From a checkpoint of a small mixture-of-experts model trained on Wikipedia: vocabulary 8192, 15.8M parameters.
Below are experts of layer 5 (counted from 0) of a mixture-of-experts language model. Rows are named router (the router's row for the expert), up (a neuron's input weights, with its number) and show model dimensions 0-159. Each number is 128 + 32 x the weight over its row's rms, rounded and kept within 0 to 255. Numbers have three digits each.
Before each expert's rows: a language model's description of what the expert responds to. This comes from a sample of Wikipedia text that the model never trained on.

# expert 3
Role and kinship nouns
router:133072141112117133129094137162186122072079165129178152133151135169113110161097148094090123144192130144151124146183141108190130118086105132145088066095188169109138102164157091131111130145171189184127103135165090157144064111173201116166144124109090115152099164102152144193092098118112134169136135101086102097187133082159153141108166175128132124144119070097073132121100093155139112140149126104118119060173059120106128073134174147047120106097104119120120161178089141159152130161120149
up0:116065127121117143140105116126158127118126159082169168111117095134109148141104108074141182103165122140153164075126144157180144170121128126118090112118145141089143113168136054120125107157160146169123100156150082125133064149119157189114155099137186160108154131149181142123147066130143106226131057091120151080086145088138194129117115172167109094186134116130090096174097126161131161119133096080114095119161056130148082094160155133086171106109163208107109121134112159185127141202161123
up1:143111089108140148117164156098145165108123117110068139146104112122182134089123189160130140103154131174115102130120124083120142119139152085145105130137148146112145099157196141135114123100197079118081126122149127095086138152124172075126119173112130128093096171227123125139142160139165116115153049043115137102141163113106164135104136081096127095143079176135088095145074079158238068119180138152168108156188133119067089182146187108146120124125145115161094139136096133072114130135131162
up2:114105160100101156180086071114143135065150160092160163100121096129094122120119127106100134137153212140112141076126197170155114150124133148160176118144168141095131118065128114103101182130131087121108109107125145089167132109131147156130177132127111162119056132113091127180155150121155113096147091105100157103115080127115154124141185086135150144150102177133172137110135036136184136140145080156126144183186118131141175128134121092088119141105134108136095103159039119130088123166068242
up3:093149083142162108173120091066172105103091125173097094117132112198119100117109119152211056110174140152174139146134102144125120096146130126135073088068133133144104131155106117145137088124136074115115133096151100048176171136094136093208121110118075144127158128122151137145160132114120071149165192116131158125073168079099140148179144166152128166122142130144096103120147140110147065163117092142218139112167147146174181142161065128115114109110169132122127105100075115069129103086142171
up4:179092236115150149107119170109149127088171105192108116064133167135081139171049158158152097127122093090099112072143170177125156130106096165141169144169093179155113123161135115129201189043146105140121116135123144123124050097094104118165099122140122167150110125138131146121199137137106169094134106067116141114133095107164153136124143120125156073140094157114127135116193122115141085128101099100107127084099084150128080086123137158142139102109146110137097147176127153065128121131176188
up5:150098143155132111091118193154083131136090133144196118189109159147130162143172142094154127136182104118119138101156106139138116110095054144120074153081089086117102090211128135204113143148060088134178138117114107169104108172103112126093104121114102103138120158149121081165094220155131161126089134114140156119161162127179169174146150132110113104162128081118151107150073121106135102085144201109116124077200122088170153154133128123147067108131149152090106206129128133144157128064114123
up6:105130166150138096103141132170121212149129124198188118169089137125143106134155142119119136126173136072124142095129093082115088099117114110186183078151139132137113160117130156118129127121111120047146148148170131074127130138112153090111093073118102081087126168152158172174145110170163122100103178102152138145082127139106075090165133107130127150119112085145139095063175142159190197142148191130164134120095107201109133154130152129126142098112128166138077113085115105159108126064018165
up7:110102064128126124152092146235147163146112178129204163144201094137127183136136133132159131097175098139146102208133136097119104144137129106147064105109193094085148103123102112141078106100154171146141125181179098154159128076157093125100182114138105120155118079199096097169117122110100123145155109128111149088117153070111109125139118145100108075094145103160130108138189145122141148116118092089151140108143056190044148096084194147140139117123097096118128115090130136160115112118134152
up8:144145116129182097083124127148104126107140168064148123126149158151158155094161087112097145127190111127163150130138123057184157137104076139130091104078167085130114088123109137136137095204131121106074082130153154138194093163116152080187169162098126114131119162101084106167147142145197147175134132104101111102056184111103181164140192122151110130186122171150094127222103126070105084124098113085095155117123053122166107160135112115110154139143108137146131132131155180078112137153162140
up9:124155208108153121070093188190126074051152190117181149125134156111116169161095171109097094106093103088177136117128086094111161191157118166165130068161130166123089089158192076119122168140158075124150137087103151145108116147122133129133096163093114140137154128125112128149147189097159169071131157139114162093150123130164110140123177127177168071153140101110130103138135136092109097147142137070095124076133102092132133118165156142044120048126122141144100069090123103104091141138135131
up10:113129103106135140131064148119136137125095088126061140107151105161118140174140142152156086119169127145118110147096134150122112120144099055115141080146164079128128138116178137107130116184151124090082108113172153105154121135112123154132118075103132148080113101129113103195183161177111112150105172157132150075071139132103166144167153156116110105073132138147167152063180122175131130124128080142121137082173081204165130100070174125141113164099102185076042144220144166124156077172136175
up11:046124078133166069168100086153134122097114141129059163137134094090124129155118115115153179101147090137137116160128102094184113126166133120054130137055116136139155140144077166164085150126156089116079075142088076145130156096199168154171115150144136213144116075185153120091122152120075101144153080171118201139123152089122139109071138141092127119143182123117107164192106145142177125116113169093169087101142130102123166156143108116125092127117158135127145129133107098051141154129151083
up12:149101103126142110179107069172108097147121113185119129130111093155084171155099131093129147114138062145155100150146136148175101192121116143160124091145127159159123175096081127142105142149143135070103135133145122105198148131128135109153106127117176080153104111159071104177167132057076169122099182113155143117142108093084150083116151164125130185107126128110092146149141205178085122151141045115173145119157070190120100102105097146132133126084146161100089072183159138146167126162155043
up13:135047109109132142135153106143142140106091104191166194160121101084137110111157142163093102099167111128171135095125138064158178182092153171114112078083090139129165195094137022143123116135156142152107111161105126102167144098142199157172154072141126109104075141133166088089205119141166154163122119115119117083105100112099165126144154173171075117151160088131115092119097160111125172170110101123092125113136121108111109097192152099093118135101165110086149121090098174171111159166107104
up14:113129159125107154105131129107147137164090134225167129138165109143147177108119148120100084118165063082120119113165079054148219144143154131108177106097140121127122121140143070146145154139174080168107136113176152103107153159131198126149127056135096135156092188128130082125138103137110123163198167080063094095102147087144107152110199123127111129162124102134122126108122097135170108116186120103156152079171106134172095096076144127094118135104066104099064110071128124148098104140134175
up15:129167088144167143127110147163118151083097074130121112131153093137103096118111140079154058133164161164165159117144126092119107129085135138118103107122177113130128125202098164116168079162106111134153117089197113077188141149114146091089132132125100142098179186125106127141098109168133125172133098148139117136143113100054050202115203166123112149144205172145102093134143077083131100116108074117127159169178128122144136129159112119150103145046075163143096129137083079102102197113130155
up16:108148170140096133097115119157159151072143110137138048177163148167117143135119120059093155161172116176051133068151104146157109093146035141205155076094150107079115088160143118133108121094134065162133126115142136146187081138144129139141162199062132143118122150142120138133128092158134096172129117130117079061129154092144113117169136120189103106162169122138100121118089125131169093093192156150141089140123109115138143106117126163161087126081077157155146183182138156110161154127143185
up17:087131152152207127116146140153154149124134153137171117118150101181120185136086138085086054139131106110103186068155131117124100140117097116122129122155180109184160107124218146146206107167084084150159065141176151108146115173124143131103213146086083066155070110120136163115113131137130087122057151115096086098131082141105163074143166126119128141107160086123118130134128135090189096120135111110203143109101061157110145100131126178087124145135079159158140105127149144157121104149115111
up18:116088100132157113130067095119135109097138162150092151108111138146092113135107127131160107133123101148101165118123165189150104176175166164143190095107125082075138092129071138097171086123141179147091121117126128146142190095116215124139122115126057124139083107138182123141073109147156092096159134103120146118128141118158112100160077148116075099198135189117136090183122128112121171150182181111218167180122098081152129121121148090128081174103120108135073178111064093131103169100111152
up19:079117098120136117167123117091164132066122185113107137091151121128158095125060079119126131110119148152158198153129120169189100085097156146122171157125167133096130118116081149108119214223176170074092113105160111141159152051161162141117120139117125116085147117106140126122113098024168137107073138117076138108132107209150138118103145069111152086138109173116127125084153143067103185149115159109141138108136148171104078106090146138097180169158123104136111151133160119114128095129109110
up20:159097154191181109114121168097121139114051156056156128134126078188118149119139153142138054133140152200160136142142186178171070107074127075173132103091172172110142124116103129151149105108215083124119090136108133095146105117106144129156162126116149084153143160097140174133161163121122141087108131104080125092098115135101146081153181118147188122086128086135146144113171103101123105138115193072097115129183147166130134152139150135178135135176074068125144090127121072135072144120117168
up21:161110108169140126181149134134171124109147212161159127113121149119161110097138190125184129116109176145143150108162141160129122106087127145149141106103123107047144140102165162159119126133149091120130096155150054019122100093119122069115137108061133170154141189085133090152130123098110086101166133140093124164108146144112125180106143191126093146177165138109091092124087056115110161173107174071197135104098107111085135102149102112106092170096071112133145146107105167132063131107094154
up22:142115147132126168113110104176173110075134121126149198137099164165155094118069174130154150134151081111136136063151077108154126104104120159160154098121103140034175143154174135138126159190092130093160107086110158066094173078186152086156085149136084104151097133110151162158075160142088154094097128105078126053101144151095132092072124116184175097182137121151169153078144075103138161144170164163127109106130145135139143095164077128098073121136149172124118117167126131145162164149113148
up23:160057114108138114080126118139178106138140186141131146114136114143105146077161089087132157109188107139101158186180106222133101062138127168148195117111168139092085118083116125141085152148190127102154123074106125138105064132107144110124160143120112117099139125170112049163178135089200117104097162168107124106114175139094146091155088113132134135119101101133118157073137127164183139105176123147119111122200153131133145052160153132161136099184119109154135115099068140109158098183170119
up24:146123133143137174070093131100154126079128106161134155119149096059091125170138220087088085126192102145157127098139175122130147088068115167168132100157048126090083113123151092174099135117164144130133122144114148148115122131116069111111142089102177190180137050097182208191166130104113168163086087110159102127125177163139140156129126122166119123140163116162148100150130146170131141105139107134134102054128126117111134101154157176099192081101124130113150090073146140107154146174148115
up25:136087142111112155159123120140115125086187158133152092170090165096166120109122145129111141102150169137208194084152170130078100134111119138101141156141150187114121128164100140144056177133120149126093118104121159088142112145178191130121192107082117155096053134116142088136128125121147111109126103122121182132087133122158103135147149148178065122144134106107122121190175152077079121135168155122123168145063112124091145107161071108112115117102104119072147143142064035121122132224108067
up26:115142153086051133142134201135145110131109128196124154092129119106114095134153121149114148128138123160137125124114129082135119074066105177081136160136147117102126119173175115145182181025112168170148163180122110141166168137110106124118133108202088121129134079178080162164050136152133139106106166173207091104100132179112080149080111083105123139147116092133106188086082108178075152159129167117132164122111097158165142149121157127150114100153132091105112090143111153150130119055135103
up27:097087103116142123139129138172113122129085133145012132139117130202101121127099113164150162145181084155171120157153205109131109137192172105200160123115080168175143082102166125084106176059130152111140120102144158126160161092122120127127128081064136119128135167140176133175158124141146111106096109095128139044080091144115077103121130107138131103166132137141099149140157115119093099116143063110162129221145148137150112116114137105153129136105153124131093091067042103130152176140145145
up28:088124133105107131128100118140150081113113143111193138141124108135144105138074122128174112147181133169121150095098171091135101186153104142137138174119181109174150161156204121132127138083124112093145114085125085120118117134127153114126139101129083119097187184192105088095160144097152159180133093066117082133160141122102124069122159173201120083103125177129135175089135085091182100123136044172149098123119148117180134146087116122137126199162104083122122108112209047154166172115140144
up29:157120074170177140118057103130130062154161105181153200133113140088158112196088131134109128075135061134149093080132125141135138158142142172119126174143121108079121078128141136111098092057127101147163088139160125090163154124145133081127136085096118152122076101099111123169079067124171110166099152155152145144085100129139132070047106186164127118123144119144147140128102102122217156128144101103131139088121139100114127055204154114116129138130163108113182100112130155189118158143169160
up30:104099130102145127120125110150103126122164100191174168155171064173162169125120150090164111108131150163137145159144068120139122129111162090127084172195136132093102182097122124143178150110129130103119135055176096180102103100167106073112158137094087143137098141129147085191095114047182151089095131115129157164113123082120184118108074167082201130127134126118196130097094128141141101130118149157141135087169073106084096118042140125126127097153131116134095186058171127141149123149113125
up31:110108073125114162123107144158048080114105159160101107117096089150120090096124186110104151117156138147182124153134158113154128138060066126093052115136158165129138139204115100128083178088124150168141072091138064130217116158121140184168145162125124116148151167082158130184150098115081093166180127141111146108178198169151113109125117137105128144119100071132083139114128099147142173140097076110084137190106143077103129148160125080094112090104148118158115163134116124121113190149137153

# expert 17
Institutional and event nouns
router:151098120124128109135121122193122137082089152159146160144120133150066100144092131160090077145123090074169111182180084055125081078068122133156089102100186170137135100121128105160138104176156142155122110116198124154128124120170157144142118152140083086152083070097080129163136177070141151199182110137142116110161138156117198122156166138124132131111114091101064135158114091097097150144198130137137097077152114175092142070151176091073119115109130128107108157172106181152133138127089148
up0:067074157121115130114168176159120139088138113158156102174113121119173152127125122104106139106082116137114162182139161110177159148173135096135115126110152097086136165150107093092139066119124140169178099118227098128158145103099167145177133138103115104116168091193150105174108134093149123118165091149180114083107175115104147166152125104149092088136208103043147129156102140122158099151065162121154109084125112123094137147188067061187141120121107111124137150070202126150116128139153160
up1:116151089163148117123161126094051147144039075160147130162151206149108118124101181117113083127115080091126083168138105127126064214139161114127114136073159134156114124166111136135171157153142164025120125093143127120132115142144191136120110143098165128088111137122155062214135163138123147108170091156151127124151156149117153104135098125129163162143141106135111203123068112132134094127156153118128157099150156142132106084105081104115137170030105099130081101083104126113150084118142137
up2:063131190133105114174116128082208167106091160135093136123169125193134096151143152105127095118180135115146066150146110148136072089088154168075109113187173125189136157119104145160109147123166132085097135072119135069126100135143129149201100108123122112172136118096104118091139135098107121144198119108108104093155109159050175147111116158184139143123142051116104162127153129137103155171142150131121152105174076199128129099121103136150148095103106176110163104148132160058179188122120118
up3:053099082127142155182101152158126098112155159124145126103116159102147082131089151093089129108161078142125112121146178093124139164121071126110101106152166163148159151113126115139122196204202163126143131079139125109155107111141120174128121122149131167165153124165094156070041093066109168187136145105132193127137162119112040149096153149112155122081126054133110143131162157119077155143109141101112166149114171111094155143099178133031067127162132110118099180113112151131130144113112135
up4:101089162083121162095179127194125155148141185117091108105139181143067115120163097136166115162138143172166190157147124077146147125137171147155135141142134087080130180107129104204134052103102108064144182151166118150090176108181091095132109150159112136114119105148155145112140153140069134076156069114133160102102105047133153094183150132117100157137109078128035108176122146099168140162170089103122117100140124139068127139140105132106151080091125116133156127093097125110129184129081118
up5:158102153120099166131145105184125120091118165218169191152139122133092105133058133126141088170157103093167077160138115133093119154114178105080061137149130195170156130116102150179070129141122105053107137121143150128119110156090135127098127108071129117096173155126130109162165122127130122084161105087176077115179084164119131081160121140148119097111138123154120097130153114118141200190122118151100124153179104075155129121095186095188084127112162084138078113119124146107078135118155214
up6:156101125119151081078103121143053162104127101167095124147116135156151128152148169112142119160134027113107141119156119090162084123114118101155065106082127137138119153164152064076202074176140123098133098098137155131121093118123155082154128141167079087123101080132155174179143158141139084137078100149082119143190131136064114113123121117149145172099210130146156132120158154105131167139144168154124135148167148191055127089113089106134063173194117111128122170114142199129144121135099106
up7:140095140091110099151118208153133162128068102204190193163103135099032125133133105119162091127130081110144138125166147088119110112128135148159090076081166094148145136138139084151100114131125112138137070132139146131170101066106130142198096117128140112110113176128110098086183139102126158078173074134125122117132099147127121153090132076163136119188076161128105102036142116157076105148093123153137156080168129170123171092135213127104130073101118138130165111127071141130163148138112138
up8:084140155178126141097100168091127161127139143155069150137109080130134160114080140136091117097130141107156113221137139040178125147110165054126121060095117171122125073135097152178092141112154066119146131150159148146153144090141088063079118197161161146116126181110115146152072129128113159102139200159180163134111179114131129119150113152154065135154173120102099074132137137109130147130098146136136154079103030121089147127153172119135172125083127143108149184137116076109132156123133139
up9:137092141157118108082085129131083137165075175112120160112085087098063031112142109112125105106155118083145128140141163160113132098150134102115131119137127137142119135097147179152160098129132156163149105099172116142117133137090124152097122180073082158135136102208143075148131118157138143089176132149172077130089128194089058135181156133184139138060114169127136103105172087100062088167154177111148138117168162146115101088138151113121144097138128123097093145162171068200120076184171115
up10:123143062104109141161127115163191156113130084187168162139158144103114092108162159110159158133127102177163132020152128100161128133121134108121095068107081184111118112105079102130204145131119153162095146160126125127104153145134138081137113095130067088071076114138112119157130181174166184137115175088148154108165146114192152113128165117137081066087153205099084203149085129137118115125117166142115126175121091079100109128118098122106153178055125146125113121142111135154134136145172104
up11:139128160152114140074120158192165152130133143160215154116128143167110134129111173153129113166128095142115126131140144109116120128070138145155140097071167146144099159132028094147142141088124115101057101174164152126088102080110126167109153115148113108114127084183096129112142146170170159148083079092116130129061103208133079091143092117137128171163165113157039132150115129154092091100164074118126137083119133144065168089166137164127127118043114123164119086123104152159179157148155110
up12:172117109138107101078139148165133085154132125123196161124131172148105113118105145095159125108145120080157076133148163116142133113188146165165133107123134113162147151128176149166131139124151107092149164139119132126097083136105146105199089158047116132173147115107108100103099128084092132065129062143169078110068113163117206097024076207087125108144172096125113190210117095126175097117126128144138141156128113147078130134083119087115114136069132149122080122146099150118118146070118158
up13:110102101099164143112162135144148128099119151125146099090120124102089186164095136116138089085158113089135095122130127140119157112183127133069076141157101157111135156147123079123094169130143140156116125138120135122073106133133156156208142115135147146074105123139112088162133102068152092126185092188142106102125172176120124189128112212138110096177225145126070206120099118095140113104120165074124188095151141075154141089082136122090165055165123078131095109161122131139106168138174191
up14:094109117135133103157134154105122104093147138184135057148141153174158101132134151172119111144125065139102082085149114120120140093075119069159151057225162145118149156171125133154196088129144146153176117182165125115137114138118127100111177123133137117083122131131102101167149135144139164231131143153165136131125078086129104152179137067210119119154134121132116110134106149111057122118137198142146112113137048132123112114136093124147156090073104205120170116100088101119170144152072119
up15:151138109136133128125096118162165123092075102137138129108088106131128166162111155103131081095177152142154153167112076149077079110103164166103142140143118150147130101152072092116128144124123158096123133088148088080111221112134158167112091127138137099097163119140110072170115193199138131157117182178078131089126083142119127155021113168126079162122179106195152105186152061167161162125152090137124115120133118180194165152127139116110107124127174117159099109083106112165172075095137143
up16:139123078148114146112098144164166176143106153200161111110093125191025099166133161115140052126166140135160129150156107094151136079125148160089105069047198120160122139116084109106144129155155119154137123127126169123098118165112181164114113122140113069094109132125028142118123126120084155092144095108151111117117148165101127117170151127092090151128141070180110184151173132180129108179083186136102102118143153119101177100095177063092113159113117103117099114126124167162150128155124099
up17:120125160096180132130171128195145136125097130147098124147093161139095160149127118131068129133132130127135148120108148108129038123123155066156128174157125131135145118093159160183079115104143140111170143106106126147141100127120184147079157107092144123099066106110142126151122164103187133114131100096210110116137150087142155048136059186183064107135152128151098112179087062114155126135110215094124044143145067175159088128166091161125100140171152086159117154115127119138121077124104166
up18:162140153161166176175123081141133100090203181143119127145113107140154145139100146126089204122085107078078132116137126136099141120112081098079129096043153141120119099142170160109146139122119123152093128123151115118182085154139100115152133168098100106151110217163120181115159108139162147141089150088116134122139158149118125219107132112125101158111138118069068126121197103105092064142147130126171171108157102093188108180144133138122126090162112183117173127158166046116069151174139121
up19:089089107158117125122118074145116097101100125188174133111110159160132134167121137137077080131128048139170148138135084085137111126118093151055084120161159132183142120142113136180152123200139090076200102104143091089131089157115152144082151116125096086111144108133101087135088192102087103168132153152128136115155032132148162171107133154163103097089168167138125091159145096129109123138179168151161102077161148182109160095183105067146075104103125138113075096104147161101146179108123115
up20:155143128089075110141142107131045110097181076186121117138118093181160114106107174086171111059101092160145205118129077144194124144062169109139190017111159104140120100138101092133159108088147161109149130172146126154144130164169173131132087143134116128131127123123131147153131193156094099103107149133114111122157094137106135156108122136176054165151137067176084102128146119121141183141147084102155129106124180168145095097154145109124135176110120087157140140178150173102132123110180103
up21:133110202158142095147090162129108138135129134085100111104088132120123165144165135106145114134137133158121161153132141124251141122111109171171188110120154091138144196154091076154158076171179101132090090110166167136157118110091098107138158119074095140129082066109105067151128159138107092194089171104134120110187155098129145075097128144082100092137194095156154149144176136068152146108144150088140154089133133143092135120087156140136123105115090133128090042117139151153181144181163125
up22:160149111156119122146092121181091132125042111163102173157111140107093144131179097148170170136148079114107155142127092172169125145160138134167138089099129097063136101152094090116147069132130039161091066104128116090169127128144174117119174145117147112176063135124137140097147153160168102119119077107118120131175106105109160151101177150103223098123114158120056115056124152095135104103140112118139121126106111200186069126130153138074125064163122162102099176142123131158128106124139179
up23:154112082155145169150118158157140095151118130183094107099101112101136137095144158113148135096114133071145139100160098101154113114066087144145082108116160084129156125150149197151147081135099078166118088160187096122114158156103132114087095163086168139190088139091098105133108103104138104150087120147158131137154154163051156109121174114106123174145096193190151155149079141182129152091177121120132180056147060131167124122128199040152136139067113144106112107161130126132102082179092118
up24:199061097152123148123186102165149127136156124135093101139126130135121116103156138100088156070148033121166118160112184139070155104157126141190128107101160156119141093080098181151147100158173120149095121153141130155060101094103185126164154069106151116076136123126122071168192155088113159121146142194076141115131127115110088082087151170188136165146135124124146152099151121098169130117180150117130095138133120140152159069164116084141146077159086139130182098143136145123063093166178124
up25:093098125159097104099078118144123096156166168214092099145152139134118092158080095124130122120132120117119151127175153099133132176137143101105106103156093138143107159171155155187197193198087114139151098139115123124180147064081063106195073119113101147122137161112146113150154112112153148155155172145155099123054149154118206149125160201126101090149134108081110123101100102097101166140094143094170161116146157130160219081126086137118127126087127090134112102141163092117158138063121151
up26:083153111109166103139118146164101231099163185088134089078126123162099172105181080139112139094144123129072143144141176131147177091120092134142175152134117168114093129132129121171147098106093071147100087104182160107112125122179080161112110116143119121082101100146148167114112167142129074121156194135164087117073075135141109124153075188135177156136156114141141160083166152107094110149142128066190108141085160114121170105153076148054109128089152142127125139091085146113184127110180164
up27:122072097094112099129152169153099146094111184097130118111100133126078126085106166115114121118137192126182152085125129126163106059100097114225139075165100107088141139071089098175124119042143145171098159129128145143116161144100137119160134167096181144104091168076176161158159179128128118171129114149105085162102164054119140072132117122156137081102156109130103179141136114202140171064149132153181143146114087152158141145108180096135158179151131133149091152090103104142120117139131179
up28:135108131100195157072114133085108108114118170125173127118127130106122112106132165172144140198101154148186168157133172080134148166123111125193139089134099171060138103120154182139169118169153103130175098112150140092152104073096140144096102120107176125151097168125107211179173145110129149143073115100084112098113120117110077094169153117103096137114086163141098140112170112178154209160134148086095078122133103140124181164081116093112158074111105160100106169081145172119087117184076103
up29:117129107153114175137179103133119135134098113093095140149100140138124084124133122103189188064171127131110138133146114106122177163061115146124091066100118087107118110155090105136132160161178129122147151155148106111143133150105098104158127093123114140116132201160125090129100148096195153118124177115135193169124105163123084107116068116103073127179088092149077045098079132122108148102119182072161164126179163138200133165157125157187105090091151154078117104129167116175195061121107120
up30:164150205177126151145108121100106090117117185171186155183161132145147133104070149113121085118090114137149109157149139111156099096093117105143119090130118070141123158136129121150170022147082125088137125043105122147182149184113130122103158137129088168123153088112061094114135084111137151184163150199184161104122187127105124094158124133188105081062163148093107111128101103098093091204111120119136152091108135099133087160115142112156149135101151111135156159124126139110109148068164166
up31:098130110135092149159161110085127116160123102135145176156089168081080071165101107158159078208143059089168122141161100201092140164162159109140134139128055156176137075120098105190106105130135116142129117137137126097128097152093152081148134175130071136118146156072093194139130118142177160133104139128133129141176166163125127151110180114146194159152128112089162109109078134154132187105121096093157111121137073107128106084077137152153169058087142121079064100090157110141117163126124170